Below are experts of layer 6 (counted from 0) of a mixture-of-experts language model. Rows are named router (the router's row for the expert), gate (a neuron's input weights, with its number), up (a neuron's input weights, with its number) and show model dimensions 128-255. Each number is 500 + 40 x the weight over its row's rms, rounded and kept within 0 to 999. Numbers have three digits each.
After each expert's rows: "gets" lists some tokens that make up at least twice as much of what it gets as of all text; "mostly gets" lists some tokens that are sent to it at least half of the time. This comes from a sample of Wikipedia text that the model never trained on. Tokens count by the router's weight.

# expert 3
router:527552443469528469485507531464401537456510463507581472496458461490490439513504519581473488567476438481474512492513482578533517490542512570534468488508496586562541503471520499531473582529494562472437423451489509546523479540558508526529489493463487490507519611532526527510458538486508487532513529555492594562567548532500486553519528500480562490452436547532510529511491454483569495470543
gate0:501444517533510454470496542466463457458503448532531439511476460491455488496547488552464518388478448479484467484490497510582470483515458449433492477527529502498508500408448459491496540499479549533537541453436479463581475515494502507489446596473487477540565556530536534525384489476491529522548487534475574500493548577520515537469527455518483512438421497596457509483526513491447514516515
up0:569433471499490467438509558470428492476509499498499454535502550560437517441540433549506498434453446485541473443569499506479504474505446421462448504519517441522524497447495443537451512485543531552483575479528516483545518488462467494487440558436467479542488579460518509460435506457480552532470483451477536462464559457525464499472525497545498540463378535539520533502458513532467466538482
gate1:503488535521495468489542446522516476475502490522533527424476485493442441489508528499548518515478561453509496497483468514576531467474571512538505477561498580504483493525582511502493484557474564452520516476509429457501538495515550444550482453503511464543472582456516516408513544472453466453593532528511546475533552461534514498552513491415508481513482504560456554506530553491547499558540
up1:489468453501528434500514474521521488531453475529460466447444434555423481561441492474547489497467551445508541469479473509613561487484498522539474483501452508520464476492461568565507436527506481497455474472424472459478577498524521408543506438526512487519434583485485536471479544487482514494489472491530528429589533552541535471456538490420492498545499506524476542513547495497528525585582
gate2:432481529505460423523465519521476492490495472517519543509539448514510545513482484549513560514545496470443468481536418557536482499460526540494531504491461503408499428530539490436494501633453468411546546483469458538578494439557532505487500490510524546481448628491545496491565528565560464500520501532503551561496507505443574524463468479567467490541560562465480457450439468464583395544493
up2:486479514514500561558500485480471482436552485433479451418446482520492495496534491509507472487468520562559515512486551426407524421565533484546479487526526493539493536530487560512444518384467508585535497569539489501416501459443471470484539448495510504483577449541438494548402493473479549454507518479560497481499421507505431475567553485449520520498443471580497456500509489587410625446530
gate3:444492498400486507556499534429563509600503519558438538510485563563462522500457513525474635596545507566507469494465461507513553575531491486457476526462481484480434479517480511521550529457397556458511460465504581467477504525434534456471501545515505524476418473504566507506462592478495457500484536436530525491456456458517527574536524429548528484474525496514475502473559534468527490542544
up3:511504504501478512502484454588488526431493493515519442464503446463470496474549511472542467377561527521478547512542483485499506422440459510504464487592495614499528522503490506501519430535513496515522515552532499514526483505545527545509458425504464408549557500535516481531555376449470542507462465544508507494543499529528472479498478491496471546527434540454537519502499444539494469449478
gate4:492490529531544549481440569492536500465500540489493544519504504524484544526528517574466573492529539485497463536495566500511501493538559503513483496450515439506506526564480524467499474471537423524516531525611467438513486528472510517470500604528548467525550476466535484576473470497537439506522517506518528495496564478467523427527537490555466536449507569532517475496550479450511482456471
up4:500538478480494479528512454477501395529491450465575506573420440531471506506489557492528489486512487478527519493413439477434451452490511524489439465497506567442538480494530449530527525486533452455406474488420466472554561492496514442479493471389505524488531513545531500424417471515469510466547472441484518486516489461493540559473478499477481517451462467489552475474539424456471483482438
gate5:401472515405527594514529517485465522461474498496485566470501539496471502511512511525510521557567471511508543479420517609468489494454453506559542491476459536464525554485510509474473538460601562480566422497545528451518554577518489549546464503537515447567432478468521434534419528460477489547475604531431533494593510478515452525522503533536520500528573509504543483555483475470435539566525
up5:504518508465466566509467494498517475475483466517590432495516451475533572488472513508519465505473463507572451469522440543545510511458503538512469517547458492485476496461500446531485503487560505528576418547447519547493507470515508467486428587534538461445449473495499543465519507524452528493498481429453477493468481554534510489487510500542499494445459451493489489487499503536507516504599
gate6:543476475524482477548536480463511514565450548449526504511467497470541497501590501519507517493495539445528478463517430465442521542574519483565452513508516464542499508514484528511551504427473535530519505465509450491438517493410526581532485527497518503463557533458503531504542438456448519544505480472525557510513411518536474479528493504450469540513554524494422509424507487546523487501546
up6:495515540475507475472466501554460483457502466533486547493447443503534479515452483537449454529539465582439486481511510533450510455501491494514525522511474526470529483523474493530478480559587496470475470516443525525507433453545561453512514417562489537543513404573546489561477540570453537429486529474521450481481568548398467475536477477560493502492492504500555477562504554443484499511438
gate7:482474494464493516522464455491504459523527482473514515515569521489537493507497564499450502537508438545565458484485467439519513504557502498485489520558541487532450564449492440485490462432513470501470485577440547532455532509504443531605475516492485501530500546471529456550451508512502485471509489575455569519485536460545469454471456501481475442504508446543434523492499453486473523497504
up7:540480478557504519507468517581530527496448554578520472487473465521485467422467436504510534513473504482509553549564561521451459534439463499571486460522450561495545528495494476546501508541487460541493556530536465461411486410511497453463517513544498560493540518499453464470520487483469538538474490533513461476500425472499561464542551543571503565511489517454522400511501574503471477536502
gate8:468539496584466508505493489505527505448499581484502509472460478532469524506486440483588481477526503535525490556462572540482487541501545547564467505505462435518467490533452568594466541480505486463528544544502463548521459540482473490496434455450525476559575492476477537583520552464469465469526529571517507485494520575542485534493538412500522497519540550480513466501530521523513590436415
up8:498542504548546512558471446427459563414472498580422465491508484554449451452544533503549570482458480563520529535497507493492458566489523578460486543563559441538576466499486544475485480472538452497548523512532512494456505497493560518501556543494513523514537475553452511455547484480454487520514488432459494478466470534514602490475472551502441522477440550512552603462439535487481472494534
gate9:498552531585449515513450535483458508574538497435599433484585483534524515445530531527549546501473506465527535510454528552536470503436489535532514494497477579433437485548470464502467460618554494496519480498448454503461457473505536500454472518522448466508549533509481578467532479538488524448527534489540488544468506460514667486467533480531556502467498546543523520453507478512490520543452
up9:520551531521526544539536477468518502543482471570483552450502425482488497509553481501560491465458484472509477488540478379453504494519559493593497489485487490492516457463475539564500554487477495527535487488463486490528524533503516446574459452522461484515428437507452497483473417513478490517490506540436572473565489501456442545539464536478454515494520536478534551475512477460423566457487
gets: ")", "\"", " 1", " 0", " 2", "),"
mostly gets: ")", "\".", ".\"", "\"", "}", " 2019"

# expert 6
router:478476515456516623463452456462509508557485479512478460561505481487510529540538570561521496480494499465534457534543593515554526579505527485514562479499544541487486520558507459503517526549524491475448509543491551534562562574520515543527563465480472613533555494490511524490474476519537529420491568474517446501525477496486497471459427518574518513585483473532461412502525544429514531519471
gate0:525502577519469452540490469521453548542447507507521566463509581480479482438511475611529529499475491569517613528558498550533496465510523395487495502520575554506425509519551415512512523448435477480436531441494504503538486496452457507457477494495455549493593552503462529432487551525439499535510512471479511516576451538504465499496510529550501503489528479511513512505516490524517525473502
up0:511523530504515461511509537598486493475545505437427497515521450534467539477478405495470388524453563557467520508525569517539465562502498477608478441518535462531520517537477473612462459485428523531451459527417535514626512437434431487497495457483481491542570536512505512462478519497520557487505489442474414463525525509556410510498447537538565558577501532555548457482457557454535505455504
gate1:539595446466592467498448552531457539536510472500600502517491507528479589533517495534534473520542518502510473510468528558494548446571507464492571501492502503499513503523519500457540471525527514481464541540507542455563526517531592550481541470491466539463516530473449496508551436532476492512477456582506545496566482496539489500393471501460488558465491445482428545504532462457516526507460
up1:507536490491561429555463594517398502526449519476566497508542479528473541532553530530566519506571548445460476493467493544449556526492466509492520544484462503427485487498502435473494497535498515475457465450460469530523454488479521547462500497507499525481487589469505501510501478480533547584494432511492497532622466538507509448479490507519497492477573521555463584463556439503557554524474
gate2:499496476487500557570584500458557452487528475485550475468483461506479374498466526568506515465467473422489464484559501518504461511425403469540473475485498489533525528488489498476544469342559487480492452464498476464476484536456507469547558480452504517539472550521564541444546515485552552490525539467532551486502512370484512515448456543414572519465464442499523486514523548538506461435498
up2:433520503524471456523497542405490483459505513479472542491481415520555475506532439533538493498565475606518555579477504468492473481512545471519507525445480447474485497549513517523477452474541509513507533541545472439543552505526470514440508481482517522480508508506476491521517503516509418497491431514471497489553483498487528461505588451505499462483485533447517529449435432512509481512468
gate3:529562552559580476539514563506509458500449502479531526482524489437535509473481547487435483521486553499544541474559530484470486484476491447509544468513510537468575489504555526471482547511456520528539565531469517556567510450497543506558503456457586536582498480473449564430470517476463525479566493559493582486421502469533385484483515489446523505510491444519434469474511480472426418488505
up3:447499527493513440509513437454476446522487498495493501527538488485515456499495506488479517498479549484498477487536530462570517488491456443504506496541617502472546513470494506503493437458406530500493522452467536442489477513475463447490487435508489489537515498410511532517470509401478527529581412485467495479474561424481435520483418475496461496466491543471559433527533489488447473465434
gate4:497549504491541434464469467492483534490552503531438475536537490407460497470556516553513523472480521607540430508509483460545507472585448487492500423489515510550452558509492470479475557513443481517515505517551448416445497537523494542454519522457514439522514494515471495430453538516453463598540480532492541481559540497468544517550522439509543538447552482492458466562506490503507546468516
up4:567572473548507566508576524430485580484482536523469475554508471470587533529457500452505511440453455490523551498490493517460540468473524452531519534465456516484489459520529585496530422470504475447441455553497545505511476426531557478523542516527478394483443420485413490517549549554534515532527497425511471466450539444481482435509525535492478478552449471542524483463476569530551484524488
gate5:476484488531539485467461483488507493541520492437518510489494511487506553504508531522501420507529573521545438488477476449484542529530478448552501507510502515500499525427434508495534440464476479546542530500491556469470511527425482525518573414490491518485474463468503550544538435491515535516471557466505515483561491509442480442482474553477468483523525443510481443455410494537545566437489
up5:432457518541534512471401490467506510522550480454500523504526546532530541540471468526468424440497557510529463489483451473498521484546449494531501499510516526489430542486434485489512468499524439548497467502474507515528514521500456514516510466453489596482527490476508511572506429488551532478459551479475541530529504505429493487492484481441440505511484427483466445449508453533469556446503
gate6:506501458516509455454544491523445510492506516386529564503536532474479512560534592567525528556462450533477502504517460478484473508538557488421493455562490406451516531485559542525522460442423491526471517484496470549526545507408464508437567492435505489537502596515464457553525614483533516437552489418453545478465493481557512501495452508506479521422488476478468505485496591507491469432539
up6:475538522435525480528513478443518526540528391575488463521477446534534510462476451469555487484549496576558457475488527535481502559453453446545506559442490585524473536517527417464397544542556551558487471463559485431521505508568540506535516506532483498508460433483507538488536458540471487506488492569466502515472505514436533523440588490497477436561537509508546454472501525508528459558431
gate7:462464515522439465563494440493449467504513493586493449534518486482498497557448499434573482524516493465528465525458508489529553474389497425522470555500527495542550508477455504478567556480526437468533516519518594488536510479491471517540570513454482459569577490440465490517438553530469473471502500548543480495441436474506457516396432475508519564517503452522465561509520527492499592495445
up7:499477550444462511466477493507546435478506493522511487440476528543495569409505510475446527517480539528521507476520472575448500430518519501555505492513607476478471531519513601477463497488502485479499593529526422501518501525468482472560497464480490550500501497458477501483507444456538467494555469504445535496464494516467533494545554534512499460479503512514522512480556467508448452526534
gate8:486444459456469533553455482518540474483518466492490546581433471473514393511470575547423545581536507467523513529591507463554545562481520553487483418490517447532451438502548431486532455417532473560464552534510467524441496512502489542544524461480501514541480537538493496550500503471558476459503475510485486467593496474510515454460454455520463459533548483565457574457539498441551473466464
up8:469439483519498470552491434525549509511481438499528505541520513452537375567549528538505573547539433515568531546539502537569567500491549468516523487485520522502464452528531521496546476439481524509489524543485552512464589531540450526490538573522530498501513527526557517507458515459551508479503546504482543433559485523549549525615503458481501516471542500498480573488452512467527554596524
gate9:494448503486488524455570456559499467470484468473451567501503504516506578472494447429479545509519479484568476500499554490521518518562474499557481442508503481526529518541504454519553502499549529537386492478492548487523544438530528430504468480490506504524532464468489500503546460463504523518545512433410518417573459448477567516546461539508482466507486485479584482463555474579519486482466
up9:493483408624545485486493515514476534534506485495508571488457466460478503517562476464482532516474452472432539509476479534597588489510509507499501568485483465505506473552422508436491517445569470514492452463490543494509484498503549502419501516490508524460527496458493538513449471463488564500533543488456486554472553431538432552509502457460557505534513474431446559484552523468540554516534
gets: " to", " and", " /", " but", " from", " when"
mostly gets: " /", " before", " would", " until", " but", " could"

# expert 2
router:505489475502542514544492473432469418507457572474589489532483482571490472483504503482461500528426457495483538548533503421473430467513497432480599496540481485484508494571529452527507429510524534476446455601499517484517466453427438518478541481457443504481543490496433470525499491525498485555513527501511501522467529510577454516488541510500480484528523529505423520516472386495542480574519
gate0:483508429497431465533553518418495500502426543470516460507488512469464542475488498515501452479513440594511450521514553465538500517517507553521501500529502547481456561497482550527572508477499524507587497482466561540510451468564569451466561541572440538494506602496455395487498443423429508481387496536484512556496436575524514452543544452470536568526475546456514493441582516479528514479577
up0:534481569481496538563540533496551468465443539509549456510449567508528475433477543483524468529521408479464482466575542483462514495544502496532494444539378472540486539525390556519494497529520488515487447553420461514497461514479548466488518539491503559565517562490515501521474532499487486483458525521530499446456483517556550497555430527490466561496487516488595539487498437509526508561501
gate1:553515490496516465453444498567461517504533473528501520482540434480479476458433497459549508465464528477515539474482491514524484500520505432558440523563548536533454463453487443552494585524487529501418549521507485479430474512539541483484450500479431433552520502398513481481486450503439519515517511487504564527489625546544479464496483495467521550519494426479477470472502505541433549477570
up1:438455405552533522494478551564462522484544517445524451523459457520479525493525571486470466568464499445479529486502440431437509524473519509480533551522520552498442423536555550475538466479504475513500550483502508532543437530486508539535521555477478595450524477488524456527551462559502541515439535459497514585568519489499481501495527484460478431507502465514504452458509516454475424523567
gate2:551499526474505546454557551474482394489531474501556461537451483532475470573452536453575452491501547467532498473532494520454558504518482435470562486523451525514427534503478463550489503482471500434521504520500435502451512493497415452466554548485444486537458449491478484519464580553553528464459547468525552485510515467481571541503455488504501462571481469541528515487480544508447470526570
up2:508448501524562537465520516428489499532438476511551554532511500475504502530442536504493549489464477402514490472475493464434467449496536411503527516512513467469478487526474546502466508462462576472498531504548513440449464449521428462549541545478388511494529569504499425491473479531515503459513470480461492519578494422503465508487539582493470505449473490585558510486414495555497498484521
gate3:492480538482508457472452453499510499503538453416468461461501553459520495471533461485540437462512551530471496552474488508547531440484536556380485527447495495487494541514551487451515435498532427474455483513472508450463576512461525529560494513547550522499514447466533494550500515473530404456464550412557472445473506577538499489481492455545483543481484398451380512521491458502486575512491
up3:486539504527490467482499509523537510485522498491463437504582568555497476495530451498532454523543455513451489484484526477516526503514556520447439480409479541537544597533555521524513422540487512532415496560521501507503526498485481467557500475549575563491458460476509509533529529495493456507500543450507466516456506422465457532528494438472469473512477462554474473518524468510469518464518
gate4:491531504493498460542528503486533484519529515448451530522544465452453472458543509508520465465478521558463505547472513499445439456456533417435506542475487480480471545500490567504487491541490573465475485473481489435508486468494596489488514606548521523417423533542524477503450531555569469507573517472485508499502475520549513499415526523514466487437514501527462530519520452549544489555496
up4:506526468550527469489466532457531539500443509452485489493558549516467478467534459489492541502470494533550474454491502542436433480464555455469541506444499498548464471518454574495451440421550601482497510468509461541472489505483531485451447559535494547482523567575549495518452499562515462572522480537511565565455516450535477488555542503512515492507471447510460498523484490539498482572527
gate5:438469557595452521495484421482482492544489505488493569502509492437400465486492461567509631487513532482477480503549486452570529477442461510432486445463499477476536523492478484525591479494459559483518505467503522489520527484426490479541505467493481556515485516476532466547534489448495446518489364457479478484539426598509511538457470447493559500484494531495515540497501489487500528538424
up5:515560552519460479545448512466482504483475507410498540566500486551508517488457540535495500481538529520492501560495483425508479493554487476437520540510494453539453469481595628395508493524511541548462410512525479546537451474535440494534481537494474528427467468513581490510491520518502484459481522521499496426474449555437465477559491516418497503440519481512496469517487453463534498486496
gate6:459583496499478497470470502473510522529500508486497511496456496497510583447466556461450539483520495469395558564585427491368443528520480470429473535541476562496464465483547513461520560404457447468546508480540485472500482496462523519537511545507434504483510512483449457460480551532459515473543520437495539463488491480504602483499528505499461545484496519468451436520423490505476473463464
up6:548477542486550469501526522533578507472494488521496464456572488582536567461574505571570429462526557529553496454464584494553461472494485496534523521505554488499494487559460462492441473556481518539452537483447474474594479583549486550531507488548540502614516515517438508482437547413526554527537533550544495545514439507486469498548429523561474455540522464523493477462490396463503553499541
gate7:517527520517472444480501464486511421486521568490512546503424491521530551553519502534486511478481491477499516484412447539411489562568532495506506404510435475506458496515463474506482485481446469483459491534526482451482501548452527545574525449530529526441542506476411489531505541476483580513452485548426516541468435486526504487545490386483443499485581480468534483468520506496448490502526
up7:518517466497490431502474495498578462533469442475507448433544517527482476503481507581511440461472535504449524555570478497564507519459493605470479570477475536483452525531501498464563517555539505479431471465468540568485484487520478576520432550567510501569447484525542548487480446482490479412527577577565464474476486492439363451520465475546566498474565527497480492494490578506531484453446
gate8:544510504557502453442496448499438524517503514524482490525504502492496443481549496514474483507505574514496498484564489608435471539506437479480486436557507498480524483439460502510544486545399514433445512423434481592501473440488501461475507475566485563462409551531548528466527495490463486466515498527558511540498538481528531412522509496414488433478502537466470485532490493479566529454489
up8:552468466492509552435467499577514485507552461544496505467533502542452494463478521544498512499505487477425430463455531413463528439492491425452492539527518435514429543455455389536463513496529464491558467427430429500523536559517565471421589532443475536466537443529462573544456541553506535495543425498444477482480452526440434496448449522473502560590483439532487435501462491449555502500549
gate9:466505565492525558543505443438471519527461513499495539482490467497527535560530481477507563609446512482502578479551546528492482513462506511498531550531511488489513532500500378475485497462501451509534537482513547508471485520473501560505464491556649498498475515509510460495447468534503458461515468496430483471511546590495479519529505507541540541574555565488444432509531588501508531534534
up9:436497485527466477581505435546568469523527544516511520437467523428502447478562517506470482481531475537450484510485511519475538462543557490488504478526560513501449491481464489600479503580512555444495507531473560518484491453499539532620480493498528482462470425523506506449510510528448433500503562475452543488447500471460450498505525447508475478515458475566467551443554438467434567517541
gets: " of", " in", " by", " on", " with", " for"
mostly gets: " by", " during", "In", " some", " under", " also=="

# expert 0
router:417555442527444447521454538562481493488516461548455523482537488500477511488534540547573469537485478523496470503501565562467566473474462510506476491517445500494524457463465473507456526499489505562557493567521482474539504449522463427489517454520483491466564468510512444523510513529563517512562471513495487559492502489578470513576537467438499544556605542486444541521453485501490488473489
gate0:560426494574555537488536480509465526489481500482477491536487452524442530498521463438583547455439495555534548436508442513473492537501493526596439506485501493432442554532444527528523580494452499466480515450508557526503584418466470557477452434492438420538477475498471523437537487551529539541469452435532472488506519448537610576479444475542512520474474516554460499514476535518467494493530
up0:540461504562503506450509454501513528488547483584435518481501463450504483501515529447447562547488502490519556543381478593516456552511445504553573542484535503476541451485479404476521491518519530541388497475493526489638541527591509500487479480458534528543505524603538538525501494510524495494497500533499455538480479500444504564476465499532478440479503572466476538536446450528542493516544
gate1:508517552449536513546531464493492443509519493470464547527487487552499470541516526571440483417478485507557530521494568489469556499433486530496543476444469532526564536547534521522525517491492500521473507512477469554489575481515473594504468468449512530498506496445537443501453564486497506612540590494555533577488471476478518474509490521475545507484522495428463508507487498557563444553535
up1:451509487423478504457487520481471525481512440495531445423483469475542502538480487492535467480513488453529514392528469521505480530543515557508457533534460454482441501503442526485494499552497517524465556480460487543431478514490550485494563538493486420472567491482532530513403494518494555443479506516526475508498455480446529460495471519511518530488425467506589506497515492484472434490515
gate2:437507442473496569479389485477505482447536476466463431506502419536510466485550462502477542543581533428444457492452511463558512459484449541521460488413469489510485403558550511568464498469522501522524542474488482536453468497528489411514468521519495476471490514504520559502475470544505508458525545440548509475417494491497460509513506496494488494445439543485559552560464527452539464528583
up2:501464502556480494506551486510529459458496536504469502489533538446562524604477461486478490414476411453461526458539526488504534561489552519507409516550475491491427511448517475527499529520477447482507507423437476540487558468533493492473557474524504489558543445535510480556490443512512507512539486509523493482470510501475461478583470484487522538476454505498491504483476507533541512469487
gate3:481475457492526476506508502519469470587454468529594480497480513436500497544520530525556464536533470451534524552534552480447454404464497499515543439545457474540451480520500531460464468483475522486488506539541476439495471447419565560525464576466447476518537494518419542494531561481532507440416501528526519473467525477551572399532428394526508427518493445556513482465462498474527469417527
up3:477529513564517515508511499521501569516527516485521509483549494586439445505471431450577517534519516538504567518553490466510573528523498490498588497442494490515513539539464438545465495496524458548519465500512503433469434518486496529560485459547532541514537523488455508473502531498452488470434483536504420540478505445453503504604536483573469517498484466439477481473521540552438512421518
gate4:589451488482455555488410477473580481524481547453488495545469537576468492540641484547527503554484483483538552431421585431552482568468495479552504464512449470512481480478474511547448568533517523520551468492453536469468543517475495478513463520408568454524491441503479575504538519430491546503479475400470540518436517527513532456423488479496480533468538415467495530531454467442527451456530
up4:486471547466523484501496504489515543499526487536569481470537484451583420553451506519508516519443478492509534473529535508457490537468500486490495588442472541481503412488480543497521455506493472428522487516444511468497468429465608562484521449539531482507471457458517476439468504549584529501435440562515497576511558476535566509549510503448576540579467549557477521466557557456511514481539
gate5:495493515548492476600563525492506470437487484509503416530523524441457557471526497556468497525538486542426469475470512522489472478484520544534518571509429540499442479529569544501506505515515523464585542529520560588478560536485511496567492486481531595495521445483524494493496524492394523544492534570495411496518517478521490418493592497484473529551437603457519429426478464531483529498479
up5:463484466438491561502519521574482522540460465429476472523508488504539519543537499426514537516469457478492510441531498485498538452448540545517522495501419436502545531541484503463534443494528513450538485498488513422500617465532485452476534478449507527538484430482548491487443563523511593486517542512559498434433512522499465470529542470435507440528425512525459550473530486433564452508507
gate6:446538502519428515470406493486487495555508525510576518500527506503524517456500538491495474493484515547553496471463543552488584455501550525516502485501551476577482562517506447504520442452529599507551581586543484489526509485526469516540481567484521466462441505472511404490547544535553506543503523472560531504489517477500477537549536532500516474507527480511500516532473489501470499437521
up6:534478541511506458521404522437498425503468452533473515498505492519554499462481441535533529549614553545482549499509485467489461543544523471532456516471453545543481503522501574512551549491420478533431437504495517490532544525549516508457520463485506455480437521454501577460501439573563485518529522536545491429559484497457445541507485524565454488490484504466478535509515470510458517588558
gate7:581475445488553519463538479578514540508550425528487492435527422459487474494540491487538556521385464487461526520504463494499506418551538471486490574494395460515481509474512515548487475478539518473471577465497520490450486418508517556555507531545575465394526569503499463508546498512478450528488519515493478474534510494470490517523520474524509481511503464477466464480425507441492514461540
up7:512490414550479544526520529522449516572555529558583573517556470573559452517463535541485497509580505464524459461497514520506530520549487509548508478515539607533535512528557474487574486422539524502487510467514469519541563553518424510535527522497447509577519474512456487504504470505520509442458476517523487502484514470559542522499487550512498507450447549571476515407485505557509472437503
gate8:495481499512492436533516446477442472495459599444554504514544520503520491517455503463429483461630543475473484480448573523517517481479523533490595494513519494460466499459447399460472424525535499519487542543485504447532530516486452428444461609486499453454488533494501514562521525441486450479472498490462496493423483472545502467559507437462489524496495465449497501558522449487521457577492
up8:531470497494445451495481514479487504499522441446533458426556494521513524513521470497553503493484535450491506502509483501440531399452522512466472585491477514476460476474568528504500478511533515469497517462460502486414505582473478497487480545495486447532533492532519563529531495441454452437453530473479540432478535525455487474500528477498462477529430465469506463527402436556436507503453
gate9:509612497485511538473516600468462520489517566494486524470464512543512542466512526490477492466559514542524468471468501524499534482467510515487405426542513452557527544508560510527490463518509609510548514487480486537505534551443462536497494546509574499441523459463471486617424484497499485505478537457571544534503496479440499495487433493441499455472416509532505462439427530517524551524527
up9:478507508523453534461570630519476479461512518459506513500542502469522507537515496471496434458531485477561456527518509514523433503500503503475441470579581491480477504519568534472544478514495525463486501434486513624510451472479560513461522516505553519532533487501505551596475575513489513548527526454575529509562438516467539542415475566484468492500490503468479473486431503611505433439501
gets: " |", ":", ";", " de", " –", ","
mostly gets: " Country:", " 0;", " —;", " de", "°", " Total:"

# expert 1
router:494484559503566463539516507505463608508493562534479464541484519473494527536474495451410551489510510504512545533424476478532515459428490476518470578440495512487476485455403576508531439489458511512517541508544481508438564497590491461498390509519565456579451497464530491423521514404536520550485462425467456512478520498469511534493505469549460507441519496473544542471538541516497515590459
gate0:538447499446525437496475495541576511477533520504496459560448536462545565483477494538565557454501430558473486470538477470499526541524475516512520513568541545466513466523484579482472454547521537551541539461499477534456485473468525551515404551477435491536508515472517523490511503497518415600597491503478502506510463496455448536457501481481531554465560492481478513464445523526486523539572
up0:525520461499548452505537570466531485540507548488517532501559569526468507548428431535537499502500471458528440528508519472445471477488471555451534449487475468548558544491538448541548446605479567475489525464580461507533460479495533483494391471521450521568524424465513525482496563449498524461505421536521558474491461510541533543528490492489478534475480491509389475557526519467500516586559
gate1:568461523503509464528418500492541533442550506500478516445460460434515545471461493536513568437576494480573476588393483502517471532544513526482500527493495538484483574496524415466415571525447509479538524527587585442542533469519568463457526554524502526574521475482452535517456519459454491505502503456527513506541529541546543550504436484551522496470483496490521546510515491504484508505504
up1:525406471553500591488472529439415524512493533502471497511485552492531576475560514491586534525438463469475547534520552516420575500553613496520469525473505509555488544452517589440504522501580470450414513430502471468499532517550488473488474450464583479470512506480511535430532490491467496473537567493496485460543501557546492524433482446534503496514458557462450447576506525483484461552569
gate2:483426530476520528540459500565522532518482448491455597512553548423598536523518529506495473464426502568495587519486520484527430534541510507552484464500497471466493450432526456501476510494542524476453459529438500504464442514442465529428470493482536497506411505546500535519463474497523449497459555535501548434493536480506488464528441488521618520402515498477505513472550481480469537527478
up2:474469560489484509549494481532454465465547492445504463561545565433486514517524526499520551454502522502525498486523505476489494479529447447537497522475544480480554477469446542486449590459558544471481470576550434469502446454435560516495582482502595494448411455465571506467481556492503418564532493512473506458511535463473529498543514512467583463484557524551535574486562533517509514532554
gate3:534468587524457514520454505482483436528516456483446499463443459542499529560500509537502498546433556561538457540497544473358537513514485486495469486385502532453538499508551479527572549470520561490540486509592528574486517483537525528486515505475465489459521528520494486532441501494531460499438475462567526536501547493551435521549504446500460492501572544506529474451516491475545551446406
up3:526485488485431542482461522439541499480447502480497559559491458460472446465520535570465521564513444531523481526521500468504492483480515487505490502514494510563519514457533474497486479542520512447487506471504539494491495430572536567450444500472441503534509441472475514518503496498416526484556472553510496448502399506493489528489441523469534483487531479516466474425483463434550489477446
gate4:523480555454542515461520524521493457575498471500542520505522527522435447491518420469617452501506500477480501469510576484494571523507505570492447519490475528500515513530546526492541483536492510509479503529566499589497498505491538527474487509538502616481466496470529466499484392487496540466385439497473480513471478504579582534475498468545422371503510517498452550512509537412500521519597
up4:521450534494534516437535523477491471474493489536573561482455513443417516506527487546492504549483530500517497504485547564549528610474489467458499462516488534491490518546515537507513544498520452547496509492517434514518546394407528510439442449519477497521549501517461521502522440498522391493461460491522488454490510505520577507492475546526465485473509510429436546521414529516469600466490
gate5:412570472494481426424522481482531454496480477473479516510501446495406484447470497569499478535498495471486488487533441430420518516541527502460517480486535491461492543486509515538469484458581538560541458544419427479431462546502428514469569494509544530388529502474493534527440498541560508464447535501539553463473509466480455539592501577511504509542514500507459519419536533563525496506448
up5:574487451523535538555498485539450546466543548540498516506504566514540523549538509519477507483489530541570535501516540547552542530429497465462543528452487495506474458472517449511473492476425492503469604480516517481566525486471475481461445442528461433567480526574537512528564524553478514565550519477465495504538481540442553527471545472575431464448495473537528487445489492485455488484557
gate6:611458496617575523490464467497487527546484437476576405513444484507472477537536614491487528446483508486477466501527588580512495533472471477557538473521520475504521445459459463531439499505482543520476551532525544569567482436443471496425479474482501471501480567497495497566499511520533469515470476523507479499457472495564505444512525553570512500431491458506491503581499485416489490442548
up6:550538461451503405474510533475478473444438499532496498500508529424513527458504547510508494520533537461572440536484518455527508464496500440512451439497469510466462463498482497526528535504504462488489420542424404448469550514508508524471534520465449565494549485463497532475462475448507527515421534462504500548528496492498513529458443489463477436458536443551482441424503490526450523561512
gate7:576491562523539438455512492388496475522491536462486472496494534463494480414421560485499525492534460459495489528488510549468496558563549504486508534500481479444539553476460561524431475487514546510528569479538594520507478510531497520609473532487520509453497507525478511488486555491503533489555532457517501468482402440541572466465470466496494494521488492483503498529458506486462496436546
up7:547515479526520483476541503445524491547534544458523453495538569491522497478461567496470535519556491490490477532451535530469534473538596467461521524529473450481467482418451542498438468455496541493596597533516521488488509534569495459552492495514547533442568505481472536578480554540526456470547435506503487510437475487506536438529489530475488467528541404493514441487423495550464475506498
gate8:469447507387458534486434471549474493508588495473497536499446542546530531552501422506562452500444522504522461509451485571509473427531514545487427476501548519445540519504481502480518527555490511513577507508463549520507460487501534501453409538542471449534484459474469523480471518432559529536512582515493507536541521521494530506454506425577524481543498574462461549546423522490530538506503
up8:458435519432466492462437481571461560480579546459508537548494551596491516486516481502556492556484519481535449504490500556533471479490536491499467492501535497416515585593489532478537509560470541467467524494477553517496453432481531500539436547477468482548498531481451475517522571480503509540499618482582557506517509512496557549451434410587569518536454510435467547544447514516568523526455
gate9:596475566402435524519537514505439531476476518503509532592483562469516540519520468475524525441527526441530477439492546475534533509508545556511413522619513487486515480530570477505499465470513527439557450514425563559489508543502528491466500440457433468550479485388511469444511526463568514537512528441476538484520497489555486522497509590476530457522493493525544433495455539475484570523516
up9:477479510458463441527492510523514433550444490521491452535439532446476543595557464494495554466518479481500450486498485477583458582547425510483513483511546509550531505518499518461561548488482475450573466516460532517496499516539501524462451501464518431559541495422482461524440483466542489418489475522504527502493466511483532517546483488499499564497460512478579493548422502528562487506540
gets: "-", " as", " the", " his", " he", " was"
mostly gets: " his", " their", " he", " its", " her", "-"